{"experts_per_token": 4, "d_expert": 128, "d_shared_expert": 0, "moe_layers": [2, 3, 4, 5, 6, 7], "router_bias": true, "lr_router": 0.00228, "lr": 0.00616}
Below are experts of layer 5 (counted from 0) of a mixture-of-experts language model. Rows are named router (the router's row for the expert), up (a neuron's input weights, with its number) and show model dimensions 120-159. Each number is 500 + 25 x the weight over its row's rms, rounded and kept within 0 to 999. Numbers have three digits each.
After each expert's rows: a language model's description of what the expert responds to; "mostly gets" lists some tokens that are sent to it at least half of the time. This comes from a sample of Wikipedia text that the model never trained on.

# expert 30
router:479550500504481487475542492489485516473465490513498496464516490486463484461520499497526458480449459488503570457512520487
up0:500510534519488480486494503478488464463532505494510452489541484479488512493505510490530547476467492489520536477504472521
up1:504516514509489468473496500488475463502500477505464540488514505518470567498522509483523522493490439474490540500485527495
up2:486497555526484517502479505524487492538551520505492478481533444531499473472488501502516495507479483535473509510522475478
up3:472503489533517496496522521488481502531489475516477485512527450500484523508501511458512480445509495536534449473493508505
up4:505574529491502484502491502523502480512525508488540451441466514476511538481500493519439523467493519464471508525515518510
up5:487552496512509480460511521528491500484512516514525479523500513546439473522481507525534548508448519499507512508557476477
up6:467516466498526522475456493492519501512462465475524503471486504506487493496498477511507528482509513516498491512465518499
up7:495493500534452475523505496463493460514514440458515492453511528463557529493487529516499519479518494510495462468507531462
up8:534509516514545486517511493485476493505514526474430512521467500447507494468502544480493513500505527524497457514563489461
up9:481501515536522514442521480545502441473505530503486498515532493476484519494456491533545526447499490550489465500519517500
up10:525490458514499478483486542515502517482496508511480526508443486472480511525480516493501513500465468520491519481467478483
up11:482507535430504476466479501518460492480484490503514499553491447512529521482528495491475495531522505496519504529494482513
up12:495478441493529430512543494490512464517516520491461536522442488513487503506488521458523515526487516523491466550482516474
up13:506515472532511499475506522478504476506504548482498547481507489520504500458509508476521501478519500507509532484476492525
up14:490566476518534468490504467475478468533518497522461495503513514515456507491542556492483556506490486496435486516498483544
up15:514443463501508493500486465539496486497482501553484500467499495503487487507504454469478494492498524492480477500494529519
up16:533502547456474475502508493450522507491499526448486507457508507483470484480566463486452480490481513491515512490490543522
up17:509499531502499495489520513457505471518511479455503505518498473503497520530508488511512507510469514474502483468515526470
up18:490495506482468476493496484486460557483448487490483517491508469501483502493549519505484524488462477512524469521436482490
up19:506514490501514497501508553508484489502510534484506472439502496478523508508484566484516556496511462531525494524481485497
up20:530527482504478449495501468516508445472504493546514558480489507506503506511503489525517521508500525511503516491495481468
up21:481503462489511500523519500486509472498489511495465524501485515480434509531502478482492484515486514575547496499522485513
up22:445501485513508490490516504518471463504499557537504532484477511500515486504462481485449500498516472499454492460549541475
up23:483508492495503452539536452477541511445483574475478505467491540459501507546520527495537508453491481499509476517520577509
up24:494497524476517476451506526452488535534507480517442527493457515517470540486465509503480491506513541521495524551493488536
up25:430552461467463435526528460479482445479512522552445485498502493495533500511542525502548477477506492522506561471511492518
up26:518467557516516538450483559493493490484538537484536530489477521473492528511516487531524475455501461529484478506553515528
up27:504545520502524515524519491490490475472485486508454508464526497488480519492521464537476509506545526475519491512537513450
up28:474497495531482468508534507459509470467521485482463512501487480461489542519499492503501477456496493478513499489452538496
up29:500511496521481504530502497460458534527504488494577493431523515476513533467514475481472470490533523503531487488522529531
up30:454488510468466462501494546512498485507458490461468470482482522439513538531479527522499482467483443526512526437482486511
up31:505525544526488493512528493476495485492507493445508487463508504514549460456501529516490469509522497501487479495503500531
up32:460502476426485513534481506506465486498481470471513530492499479482468509533512511483487480503516471505488516425524467508
up33:528512536481504496501498492536488467520579505531453494496489511481503516496488515497534464506530471487510490497467491471
up34:483509533525470462525514518507490465460466481493498497478450470512498541475494478539513483533461511485543496476494559497
Stem pieces inside words, often after a first letter or prefix, such as ug in daughter, tur in culture, og in hieroglyphs, pro, ch.
mostly gets: "Ch", "pro", "tur", "cont", "man", "ug"

# expert 23
router:522501473477502525508489492485489534498496472519468508510481532499529507484470554438496501520533537521510499481509516462
up0:507512525497500487493497493549501563537479520557496505468523501472517531522527505509526530520506493506523502474498482477
up1:486477482508500541474470503501495517463504503539509499484445453480510476497451494483485496513550543542518470488476527490
up2:420522538503462515473513479506505529484520483512471480493500473491490458493482522522519502521497468536531500529471516501
up3:518516474486484499508481571506461503509480534498537511524503484507521501505492524525586483474486468482455508504462485539
up4:495499527545529515510503515504503462482505502493508521447478480483486478501501536506506508483474523489538527555485486459
up5:502484512560499490509515502508509527458483459491527494469483480460506519537468558526506513503529500491476555474497496481
up6:475533494480486513512485497484510526486507519473523496484465517512424510504512466477544507446479488531534468516523539492
up7:508467473496511483470475527472478486488513462516482510494501489530483530497514509475505549505467510507504473466528476520
up8:504494520493539474470476487471470470543533519520498483502497479500464499543514480548472511478535555490513478496542464467
up9:554576487526495511480533507518498510444491490507530481434504507497480506488494485526515508507473521501497515477504479533
up10:501516488514470483510503493481491498519465510503463477449527545509511484543496497471485483489422506517508476483507496493
up11:485523479478520455517487518518497467511480508505535556462488437500481507543477480450505509496499456481489479504479441472
up12:504526520500470539543523542535504430466518501453505505523500496496459509507473482499546512528463524506476483531512458486
up13:462545500488493467496562529515463504530494513480489472491543514506497533489528545468490501459516477492491538467511471552
up14:522508516447481484490520511522463540514496513430490527530484511511462501543491472496521499493503521479485523466469524503
up15:532477515490472476495495562465492488508459500484472477503511493516520450465488534498496507470504521484517538549509512495
up16:454478474520481496490511493549457555504509480489472512503468554489524506475524526510502536539475491516440462494517488525
up17:495490490524533521493522510506496466503496526473525479507512509436500493554512512508454504496539484554511442487491505519
up18:505512482476487471481488519467480474468483503517461507458516499432523484474485488510480533489527487504552507522449504497
up19:471476512541480466475518539492506505520503524449490498499479501489508491512540527501542525511526498520548483452536513510
up20:523465515505477523529472499464545468512470486531508526450483514478500509502508523483463543481476463489510491455565443452
up21:515483495500473446509569468470513478452498532527517454522477485511490529475550500520485496481506469537528484495526477501
up22:519525491537510473523516466493478472521491509520503498492520502488529501491451515490511539490522537533518496525432466535
up23:496514475457494478469530514495522452487512505499508430514471509498492487478481493518500483478495511508519483473474513514
up24:484527527468502444503503483461481519481499471474447459462527466488458511477522515525454535525527510469510518527507527549
up25:518474514478491530477505464419500477541480548566478498475512517440457481559479492489541539509521488556497472496509575537
up26:496469516483502499454522467509521494489500531457493523508440516533527493505455476480523492544485486522503502518520487530
up27:517519511488498455503504470528511485477443472512473494511435525459504567512530488486529473512529501514470498513526516506
up28:517505505492524494466472522515497501466496519512459482490456476517455503532501515494520443431497488490476531524505531486
up29:523529519509476504507508467496527521513531492532559513517523523495499501503520470499485525476492518526512554483476511494
up30:512480537489487491486514451499548521513480465496508517509498466470526477486552518463526499493482484460472493504506482443
up31:519480491489471480467485497532519480524521496459499520450489491466536481503535498508504508507491506505517493496504483543
up32:454539495482479475519517499510503481486525490526508524442495527518528532476524464484513484509518518545509525522491521500
up33:487467500442523513510481526525529527470516482518513518497523495481489533518533475481495501470528456558526482479495485475
up34:525523497536516485457533485506474506508524496475472520523495490468520515455530492515491523485518492512536517512519539493
Short vowel-bearing pieces after h, sh, w or a capital, as in washroom, skydiving, Hindi, gained, Angeles, and capital A.
mostly gets: "A", "ro", "y", "ong", "ay", "oo"

# expert 46
router:540535494523548515495518499491453455501529469455498534491479468514478475491528510497487480468480511500501506478510498494
up0:447520466507567502465510515455487504474526498492470522458477550480511516520498559457533473525515524485513500447483534469
up1:486464533521521527489452534463457491465532489525473482514497506473537506518494505491504510507476518494536480463447466529
up2:455503531494503510493522484502483536510487486485477483512488501503493462574485496530536486497500508496470481535459483542
up3:495495524471498484516544520516494547492496552526511511491504474534493519481484496466533501512496512542529476463526522538
up4:492527509473532483482545481477496536513489556477478493497486522456500493503529480505503513508493483546469526496526499498
up5:449522504488528478443534493523501486515461559485484492524536504533508472494499540520501511493518511516515515509466527496
up6:484491467524513520527479483527513476503526535510478475561511511491500501518499498506555527504463480439530529478519484528
up7:502508494523503449513528505481495495521548559527474487490527438544520502500514527503487491486531493487524508511521507475
up8:458540552536489516481478489510483516516504526515523453471459490504500457521531451485500524520496461508480498468506484496
up9:495493509463532472515497512526432483460485502490504503501497507536470508492519482500528492481469466528475494514545488498
up10:488494505516540501473475487518511426477532505481498496491534524495498526535499481495504547519503487498528517502502506489
up11:500476523477476495462487445500498446491473490485485549453466495482495478493443506494518563538513543497537493507498489486
up12:490469510496491516485501485518475453459525476498486508442458508496493493514498533509503486532496508479464529528501514529
up13:503467533474468488487512502491505480492479506530493496525496490463449508516466513495455534471474513553501534507489510514
up14:523488523512474480470525473505490482467525484527522516521500474505513509562518476500528509543485488525529481471452510489
up15:472510527488496489498503538522511477490465485497546534568521456485507509530497514527486494519472526518514516478517452505
up16:488521483537515495551485497516496475516483494525525511482468496483473521530490486503503531457489497517507515529489504534
up17:499504474513475495486481482523545483509469499516498502516493460470493518493468526483490552498480514522486528512473482460
up18:494512498460513453458465471459478483515461488487527522502481492427525530456494517512488489540514519501499488460478440521
up19:494485498514504528468496555451505495485492469481509476495487455490520532513496506556517520507525493488498519444498522481
up20:464495487564504486490493459519515537493499506499476441518458556459493501521506461497518482489555484519468494494481518506
up21:486558522491507510504427466532520540470502474511501515505482508503509462518568503504521510476452461472483504481530445536
up22:498508499494493503509503509480496491457531465480500514427491498470475544487548530478516531542506530525484489493478478507
up23:510511508483519488450479508497489484479498432499477507484531462471473524481490506498553475525531521486495508482520531525
up24:506530506501517479486478471513469451523454501511490538456451461503483493475500482536523492502492482483524477497490480513
up25:513510450491523498488506491447494499495485540504506536497479477460507485519506504460490521531516469481510462520464484484
up26:513536491483505464496513487511446448495541533510500512471516523466512471536530473493508511488508470475535493472482519493
up27:502496496553501523461481478494482486510522539512484465516521494493487505514459500491494477541491551478461520497477533529
up28:533473488455524513477494567475490508498525482474491472481493522488512539505511469499512503470511506509551483451506513515
up29:519514526506492482492506467539480511497474509552524546466525504506489558525510499487503520500548463493503523491556509495
up30:510463512518548507469537509499513448469533525498507506498460499482484492468491504551509525521509522465535488504491507501
up31:493487502507515489482485499502489463479497503486498528474454518465501517483491526542517542479518508489487488483511505529
up32:479492568530498525465551480498482465533531483512500455514467462477507503537518491510492452518533480542434504489532533526
up33:503449506470568524521462505540500487472527472496473498491516522485491518474506524491487543516486551508511507487495482523
up34:438498498497558547481522501473485471507506500491462502504496500457526481501527523560517503501502493501503522492508487500
Word-final pieces like on, es, tion, sion, ton, as in Dev-on, singl-es, Lotus-es; also was and apostrophes.
mostly gets: "on", "ton", "es", "ampionship", "rec", "'"

# expert 33
router:511561535499486489482499511492507512489533492507515481506523506502488473462456499496465472472511491522471546480477522460
up0:464490483482537479485503491523470511466452523508475483484549488512491523505530476471490465511505491499465504479485502509
up1:502531483499477470466510529492494536463484506494446538502482534478495504479497486523520520463522470529535509470511517522
up2:496546513467497484492538523507498498484459495474478470469505490501465483550552495545511506502545459495502520471506494517
up3:451483493513558522475480522483487523456490497527506470488477505495457491472485556518518516484473517517503504500482531528
up4:484493519496471549498505544505504489486494508504455508481516498482532531517534525504482508511476474480449481496492483526
up5:520534548510472498536466518511515506503475563475500532482485489444511512538508437505472465515509486524490461471509481522
up6:445458537502499459486494475502529476511490486502507497478519490482469462546451484496510492508503508499521491489523452486
up7:517498488522497504523533512502530460534507480467489508505495513494538507493466512478513517501500507520492514511478497536
up8:505507470514526482521504495507567514503489504466487465524502515472532524507489506469539481480487523484523447503493523511
up9:490479486508502519516523520510470505513515507491478472502441514500509497485555595530514515487513519475472522495508492498
up10:496501532510541466487437511503451533515501503470517489464494436516490463471521500500466513507498461517505489526499502500
up11:488497495482486483521493550451510522549463506539507447506509488478508549518500524503464531521495475490509459508488528517
up12:486551480460506492500521469534467489505501507504480499505522517481515515536473551509502525525515484501525478474462474477
up13:525542516511508507464504527508521547490479520493499506472488522447484522532511526525543489490447510453460521473480525507
up14:491530488481542451493485533487515478465494533503476493533501483488501472467469473492524461499519482496488445508502490496
up15:512545536516502469480504506510544470457529499499489503506526489495484489489491485529485569495500493487478505503464477442
up16:527536551461485497498510492468445498479507496523535503512445515523562490520515452506537499472515468512518492478525510482
up17:493503556468498499494526474511516481457450495515467507489497529489489476516519504499500504517461521521516452490523539505
up18:520481494476462517533476505513507560441476482517490537485484501451469503533537516500491498500461534524516521539533494485
up19:481511486485521485513519502467468490479535487551481502546519501519510500505515448482489520543492501532501529523512492518
up20:504488489521485487536460491511509465502537498482472460486514546512492503475484473514486504435499513524500513476473522503
up21:503498499562486488528479429503518492500477537536516461507514514459480512529522538533475483493510489500489516469467518478
up22:517432510533526455490469552509506562502500539493485462476488485495492512527509512519523470528518487502478544484511502477
up23:497520476476495470508553536511497485478486465501502499535468503519548527550506529491465510449490503500499503500461515497
up24:473541507545494507499482509523489489512530514515467500486525538470498477502496528514511475512483526493520545544507466502
up25:508547521498528477526502481468459495503481490505475460512476552513526508530492513501468518485481516483474496499503486529
up26:490518508498485505516466557503543477501498524514496520483544507542521524500507477472504471534487517518490476479468490498
up27:470495517536501522518478540512482498492563504490539500514545471479489487519504497509500520488432453502496479537477543534
up28:519503563510478484494484504512488523475545494499514515483488462515478511513497480468468521519507469463468488544521478507
up29:459516543476512464508501470502495513522499464537525491529518514512496552485500480497514509495538499483503490549531537506
up30:526478491523490504500503507449439491473499496509522524501535474535512530521516494587482496511510514540535562520464485503
up31:480509474486496473516494492549496475522523516485525499537479544503478489458470457527509521500474508507482513515526525470
up32:471515498496487494554488506467520404501486506469524510535510509495507474495549506472494502500545522533479530494482504564
up33:483484498485496489499515509508487505482506474477490540501448502486513552501507494496548505516538507479494529526461503533
up34:515523509530508447513474466506493416466518508487481503470514486522478512514525482527496518495533523567503501459486495471
Word-internal syllables like om, um, am, em, im, as after m, c, h, as in m-om-ents, mon-um-ents, st-um-pings.
mostly gets: "um", "om", "em", "am", "as", "nam"

# expert 63
router:506494504493479500465515539486481527513467552514512537461474505512498507502524512489510493482496525526480484491486510509
up0:509496476505474524539561501489461511502495509511537563473486546506515536516491469486523502512467485498512486502514498519
up1:513496479548494475500474519485523468491466533545459448528480544492522486503516518534509509490489525504449497474491458525
up2:485494517510530537522472515452469472494530504489518493483477524486505491486463509517514515534564506477494490551457517551
up3:498497508497498472518506554477502509475512524502522528465520522474494502511506468457479517527522476509477502455491531489
up4:539496523513494470497476495509534544487439483501494473526526458475512490515543481532526509480522523511519500535512531506
up5:459524467498499461483503488495522504478515504435475481482488464509510549481513488535506522505520500532497483527535531461
up6:533518444523528535490514495475473489444505538507531499502488485476462487501471488489501534497496476505536551475475498477
up7:457451482490534511458525474504490520471511522500503511501511495502555510516519510489512499524506486533542534503512496496
up8:435501489502533482520534487502499507535536451485487509517519503551510519529476506504477505514475499487491511471451490490
up9:532557493523498474493504513477488510488501481512549521488476465511468502509518536495503459515534526500492526525444503506
up10:505498526486528457489474429478468521505509507511485457480554472497503520497478523482484510490531489521537509535467501473
up11:463541493554479468459493521480487484534475485508515486494505469459508549506490488495487500471543501510479498467484486507
up12:461539477498510465519473522499525495484506516529525541477536479528516533474521515534515491473464477497515518513477506507
up13:478492455511488512478473524474489537497479514520511491512442509497478496478508515546516524520470477527491463513479473475
up14:545498508454532473493489472507479492487464516502509487464538531454533509535519533505488526530536516468499456462507466514
up15:501495515476513472503469524487517518482528538491535513485526488505459529520538534461512458534506519517482488478485508455
up16:523479523532491501482488479456517467470422495513519526486516492494481519476489519515522469524541553521539482499523437471
up17:490506435485483511515519535530519520512485498552524508516530477494508477531500458514521537492501469496476466467509490487
up18:536524505524484522503499489505500500546493427484484532442466490540485511523510497507523476489503418475444540496484494510
up19:449518511516482511516510498532523496497493531524460523453507498455493537521480509512488533483528537545504507480468495502
up20:520554503487459498475501489531494488518527465529516471522497513489489505484507508494532457491509540484520503503469485473
up21:489521504472515516525522507482502505503465516507486520552523457483495463494478491522462496484475519515511484489468559529
up22:442499498465544520499556479497499556517541485492488508503494505532486478483505516533458498489493479492495473491504495484
up23:541487464480509509504502490550500490488484484534501473497521500493527507476497510500503560519482486460532484502510519514
up24:509526504492498491485464490469484502504463485513477548509502521512524516471511481520522510527523461538480496519528532507
up25:481514465526508518509439505454511464504454522507471492456513498459535491536516537509526530487542534504451485451502501540
up26:490568480495496495462508483494482456441509512488495535501497485470497495541549497447536523513551501481540453463518479502
up27:479490485497491476508498451500509502487494494499492514478487509534505516491497500489463485480472504507431487526512456493
up28:489506481479499471495510517485460442471504558474532528500541471515501523504479468501506488489491519490479505536511486482
up29:515553461479495484529469469534495509450506520528521517516544559514472474452465492513488508505483485515515522490473501515
up30:478486514530505444476501413486483507495512474492498527479512508478493523487516465512468545515499539514540519476447461493
up31:468487517549515489538512489465491497485526472486518470476499480526468481460509477513534475523469523510484488540482515487
up32:471477537488521495499495540483472491548511485524484480491522512454514505481497529535507493522510492503519475505508501529
up33:513508487472491489490498530518477456503514544497528482473478495468506521563506495503539486482492523476518534490463519509
up34:468476523479501464477500489505438502485473512553523484504476531484480503541498507504507483531484440454467497531529531506
The letter s and s-endings like ers, ess, ies, whether starting words after the or ending plurals, as s-ong, s-ite, Production-s.
mostly gets: "s", "ers", "ess", "ens", "ss", "ts"

# expert 15
router:546509521523507514499543511456478535510476474550503506539520511503474512490516457469472484502484501490491488481523476485
up0:519551493462488512533486489476491486449504502504509513484491515481483500487553483483544473503484523478454472524502487500
up1:472502472477448485509504430505469476466451521467504521504468501531478540473498447508520504542497521545518506465488473481
up2:525452550499475460530503525498518503511510475515515490487498488476492476492504510501500539507533487519497511460514483536
up3:472521499449552468499500483447505506517485460451506481482495512456493551481485520502517503516488520483477531487477507565
up4:535520474472461474485509494484512515499517478472512508452484489481525507483491516495500458517516482495510523476489529492
up5:478498473496515532496545498488469473523507497498500516474512501499550469531513467514536519486480487462485496499557514527
up6:472472481508472501471528507502500513463450535503448508480486474472510529492502493558510471491488472501489495505508500510
up7:461476511490472533476525507501438518516519526499496479498477553501498513500507534545531495518547492536558478466510475480
up8:480507483493502508523533512499531479488503494464461533513502472467494480499519540501544470557486521463485536534502492472
up9:484518525501507483515497526517459476476447519575481469479513520511485450480460533488519459511538469482489513524508538485
up10:552526484485511505547478502528482522539484494486525489500475498445528509512522482490498517511485430498525508524526523531
up11:513520531508482456497459498478523532492483505507514460519514524488485490543564516483521481492499550511551477491469506518
up12:478491507539484481505539499482497486504470508515493457557476509479527516477469459488503488548539495528482484484499491495
up13:530486491528504520504541480477462469502512498542509490539511464520500512491491501485478534550504502518463561532475493493
up14:480511518485512519510517464469500512458508495567533505497454530460522490494467494470514463509485513512509497485448493467
up15:522529494522502520533521527501509489474489532544498489460477492512470529509480522513498480479515488528556547504520478484
up16:504483475490441458507495478504477482489518528439549545487530538469467522533520521539465483517490469491500484504513492520
up17:529493474514497481469502475493479455485515509490487481495535479451515458561487504466510536500472513494522429518476531470
up18:535536495492513446487548506511496467494535514481461489481502502472504520522502510441508486505505479543497525438556494457
up19:521483542493517485506484487496518494507517522476529479503491464516513505441504529466525476508470501540484478496486486480
up20:514511499574470481486504526502478475481488481523493491517483502512510553535467488519484486499554495540479515498500525562
up21:514476504520548472492456526475483466492463509498494517481501497486521512525524466464513494530526489515475512518515524490
up22:479497477488517498522487494474472495510497484498505521521495478500494519526544531542539499558476461495488475511486512489
up23:465532507472507518472494486528486519540502543502515481494467453485476572472482482511539474475526485489514466515461522523
up24:476479491515477467464472496520486496520565496424498495550508505468496493516515495502502450528494483523485539519495496489
up25:511478481527484510529509446494502544537469526498507482497529555519546538531478524514531478480465477515484507495503456503
up26:478531527456536491490462534492470491483513489540529523504523461490503495500528486506513528468495503488503477471507492461
up27:510478515534525468554511499494441520504477466494475459493478480466557551437491447486488487493505468510470528513500533485
up28:504452521510523490510497508506474497506469517492494526497499504502498465587491511519485517519492477511519492558489502521
up29:523578503484505527504527541491479515537507472525524486486468508488471499522530534497539478480524534502525542481484471509
up30:503472455458475458519465516524479490500490507534509521493564480483532510513516452470510496511512506547505490475501528497
up31:506533495505551477497516494498514484486488475533520507498496525490510495479486464503513459484507528490470527491489537478
up32:500534471492503512510455482478520504506496484456489503469506501535499513517518526507481466518437500517539522520486530522
up33:493544481518474514540495465530503499448490498483461489481467496489506492477538493478502540527487507503515489508444468542
up34:487479459532485492523509453573464491483548505495491534485539547487539532521508503518491511521512455542507550514531491507
Single letter a (also h, j, co, comm) opening or continuing a word, often after his/the/a, as in a-unt, a-quarium, co-a-ch.
mostly gets: "a", "j", "ea", "he", "comm", "ah"

# expert 54
router:482482511505533551460490510530493502534507501523519435480502500477492503535471515516499520496538542477492549526518540481
up0:497554541476474468501528485518520506490498517547499459480498473474536474477516522509482524506529502487485514437451526523
up1:486492544483506497524488495490479437473482541499472478475541451470500457490501466546557493494539538514546509513478521484
up2:499490497512462480513531461477491524498517492468501512476471468449526453508492495531515510476481482467492494473461482522
up3:505506481438530480503505498532507496516500509515459542494492488473490500501512498533468503501537502487525504480505492558
up4:502526494488499471517467504451463523510501530520506485443526484460470566468517499474504539498551476486502480527494483520
up5:534508491513525512508543508526511483491502510518479534510520503502488499452493488476526526585516495535518465547525504482
up6:470483438488491517487473508505502487456501494535494513514456518500510453504513507533500529514550493537544501506443490502
up7:542522496521528530507520459490502521495529518484448539474499490526503528505517508530500502473466507481494461498511542491
up8:489531528505504487461550489520483499475544486472507475482484458482476505500528510468515526484475476512501513487511502496
up9:484518563506490482456493478496529534490471504476499518461487465471494534468484502513492486535479541463545476469506510496
up10:499465467500460486496478521499475496501475519478511509448448495501508486514480491483486507534533493454506504462523507500
up11:474477513478488514503462491539458455509527510489462476522519508514491468523495493538522470515515505536506508547483524527
up12:501492515512494521486475520493502485516485514503521478520510434482507514499503505535502510507491494539504508497496452526
up13:507514476487452489520490532528529496486501550470509493478509516511513552500534456517517489478482486520502481473495513518
up14:499517505496513452517515517534495446507540505458516513506532482493467486498523504519483459486523491473517501520512449545
up15:495511510520506528479446520500514499504461458511485493485502498489503466514521490484476496524500441519485530482512503505
up16:463520512533515483493482487517502484496485462483481515519463458492485521529550521552470524526494534504505511503472474502
up17:477513522513480500491533511501534513487475521480500508487483510518527485512482547504531525488534487531525512503520497499
up18:507499480493488497481498474463479533496520517536465503483491468447513500490472506495474467490520461478480470467443461491
up19:518495505441493536527531505509469529459493488526461489480500499472486478527502531476491492486495513512550462496502467464
up20:513513500472534499507505486520549526497506512494443460489462520456520471533474515533501536511458504491542542536454473461
up21:505489534518492490478497463466479486502480465514530506488541484443495540495482475506472494546513474491542490487517472502
up22:474521516486509496506453511488541481443487515499473459444512486476489486523476551538553493517513475499516500509464501456
up23:533523555478514512474520465508530471459495491488501511504470457503448498502529463486442501503497498501514461509499477536
up24:513508484500493521480553468518503501491487501463488514507492559513476496485536478535477490493511513533507525499476549488
up25:514525548511518491512482480488501473471490552498498527505490492499473456560520505493536508501500491515498523506493492510
up26:503510477499439487512512492506431495503503529508508536489504496513501434511518498491533540523486487507518506486463530508
up27:505526479506455477514528456477423503527510479487515487495506472500505489509541496473502529490515516475506497484501497472
up28:484496480504516502468480528493540503496482539535527438539523488469513487498516476496527502495465475504526507470450502502
up29:505484490519495485539482534448437515481499474565507508518492483501548546525469484510518456442499492520500501495486524480
up30:474520470530504480498527553511506479512523451522504473442542477462520532522465497507514510503475530487503534525494494518
up31:553476519519542510493520510547509509517475519500530496497522528486522507472511491499545531521515491478536540487500563502
up32:516512511478502471488521469490514494503526504507560493496535481472485499518514526534544557509480542499475493489437446500
up33:499521532522503536472469471494521508524496486513519472496530514474538472526558490479538501516530475469505468506493464529
up34:525508509520515508515498504497472482477460506507489453523523503494491509518490509475538475522478510450463481516472496472
Lone t pieces and t-syllables inside words, such as t in portfolio, sanctuary, opportunities, plus capital T and O starting names.
mostly gets: "t", "int", "cont", "art", "ant", "at"

# expert 1
router:468475495498496502495486509508493500520508487477514504526503457498475551448511536485492479535547498491543456474483522484
up0:518516541475476490501510471497504484433518446524519523546492529489512515555499503514506496518472420496489499521553457487
up1:517494497532478430484483497492475508462500468480536524528528513462529521455468501563513496487561544513505461511521499503
up2:535518464511508483505499543452489519472552538494508510484508509538504513529515510490527520518485507519497492543491488520
up3:476519498469501505563485490455460486473514497512535522471489466534479452486489500532464482462502523516484531494519516454
up4:472488510514513496527501461501501509457468509535466505496514554463542549524476501480512484544514486498485459483493523513
up5:491471465547513505530497550523483513551499489465488484479507495492460504497573538510491500513446502485523512522440479491
up6:521512499463505518523464483560486486490487508523460488501494487464465513537479502479480510536515512494513480509495475502
up7:482455488487511507513487543486496510495498519514499550511457494456554523468491527507496518526450504515499533458513512507
up8:481480496507457466433481529471509507457525529488493510515528486489506533528511489461523503571514489481516505505529504520
up9:486531535510480523553520475474457515493533522505499477469500486494498525460503524505494518465497500511485508482531519534
up10:520517513517508517457502483505502509436515495494541509484538445473505503523513511500483487514496484489485533472490517510
up11:450488524534533466478451495525508444492537549498456496466518514524494496478501498513490522511501550535479470489503455505
up12:482555500461451491507557524497486502486505502559448498492482465509525518527492457499489499527490483530513488490493476497
up13:471473507513520508497538535506532507504487515503509538515503508507469508489564537496480484481505451530506440440510507494
up14:515498471555543501507468485488454496532490538529513476509468457461488529488530513504521471479528484520479468516513485522
up15:544510522489506458474520461495509483512512505484486518505468527511511495540497504523501513511467532481508451507491521508
up16:502499510490507517478520503471477503502541496436448503478511491477537476490532479526477553493474501475496495504480479521
up17:535573505496471473491519501430507557521515483490465538521548500503509497496473527456474506525498489490495498504489452499
up18:490503516491506517501487458476519497502476506476475519518468487475524509496447504522582558498527475467469458506466459493
up19:494486508512538562520502501508493469469490513539492481526431497504539475461517502489541494491519497501497474507494493478
up20:476498515476499472549493473451489507484534492506509522491473484497484495495483502509526499464531497489508512475488494549
up21:492477530490490485497510546523476524537491553533511529498509504479491499489417491486474534550540494510542523518517463505
up22:483476488508433501533464516489504529495483503501478523526493477475528482484484488489522421509471505477500504491513487487
up23:437517516457469510497502446504496455492473562491479503521508522495475519538525547462514506500486496461535475493502517527
up24:476477461482513509500499488516418510560504480495509476482504519528504520470498491508460522477449508497489513503519498523
up25:439480499488532509511487487544480542454466497467498466487499545508505514492509498475519500558482487451494496484513456462
up26:441522471483511456506524491507443473510496511489539508448484540465484501490472521538495488540502494541482530520494494484
up27:485490492519486517501496454525476498537463516479499489497493418479545502484489546515439521503487488483464541472496480547
up28:483500540523512464532478500498533522448503472515474511509520515505547482515458490454540532522515501486478482512491480479
up29:493513472504510521519566506522493447516506505506484534517508482550494479516517463494501542561510530521448489452484521539
up30:532499525476499488504437506493497506494488488544509506484490528499476512497516477539501476506521433500521486468500499487
up31:547492466490473541505495510504513504513490509518481527492542496502491552505482456528484513480531465500521516516581501504
up32:481481500508489485508517517489474512526503508539473505429516453510505523540521525509503449509508520484505488510499513530
up33:572554471524495494482518489489502484501537537485471502531470516463484503525497526537452534460537465488519448523501507499
up34:498473557470514512501542465505485477497518477476493494496535482478520469525530503494510431501462509519546540480521509487
Short vowel-led word pieces right after an initial B, W or f, such as b-ear, B-ish-op, W-il-helm, b-as-eball.
mostly gets: "are", "ill", "ild", "oot", "ill ", "ased "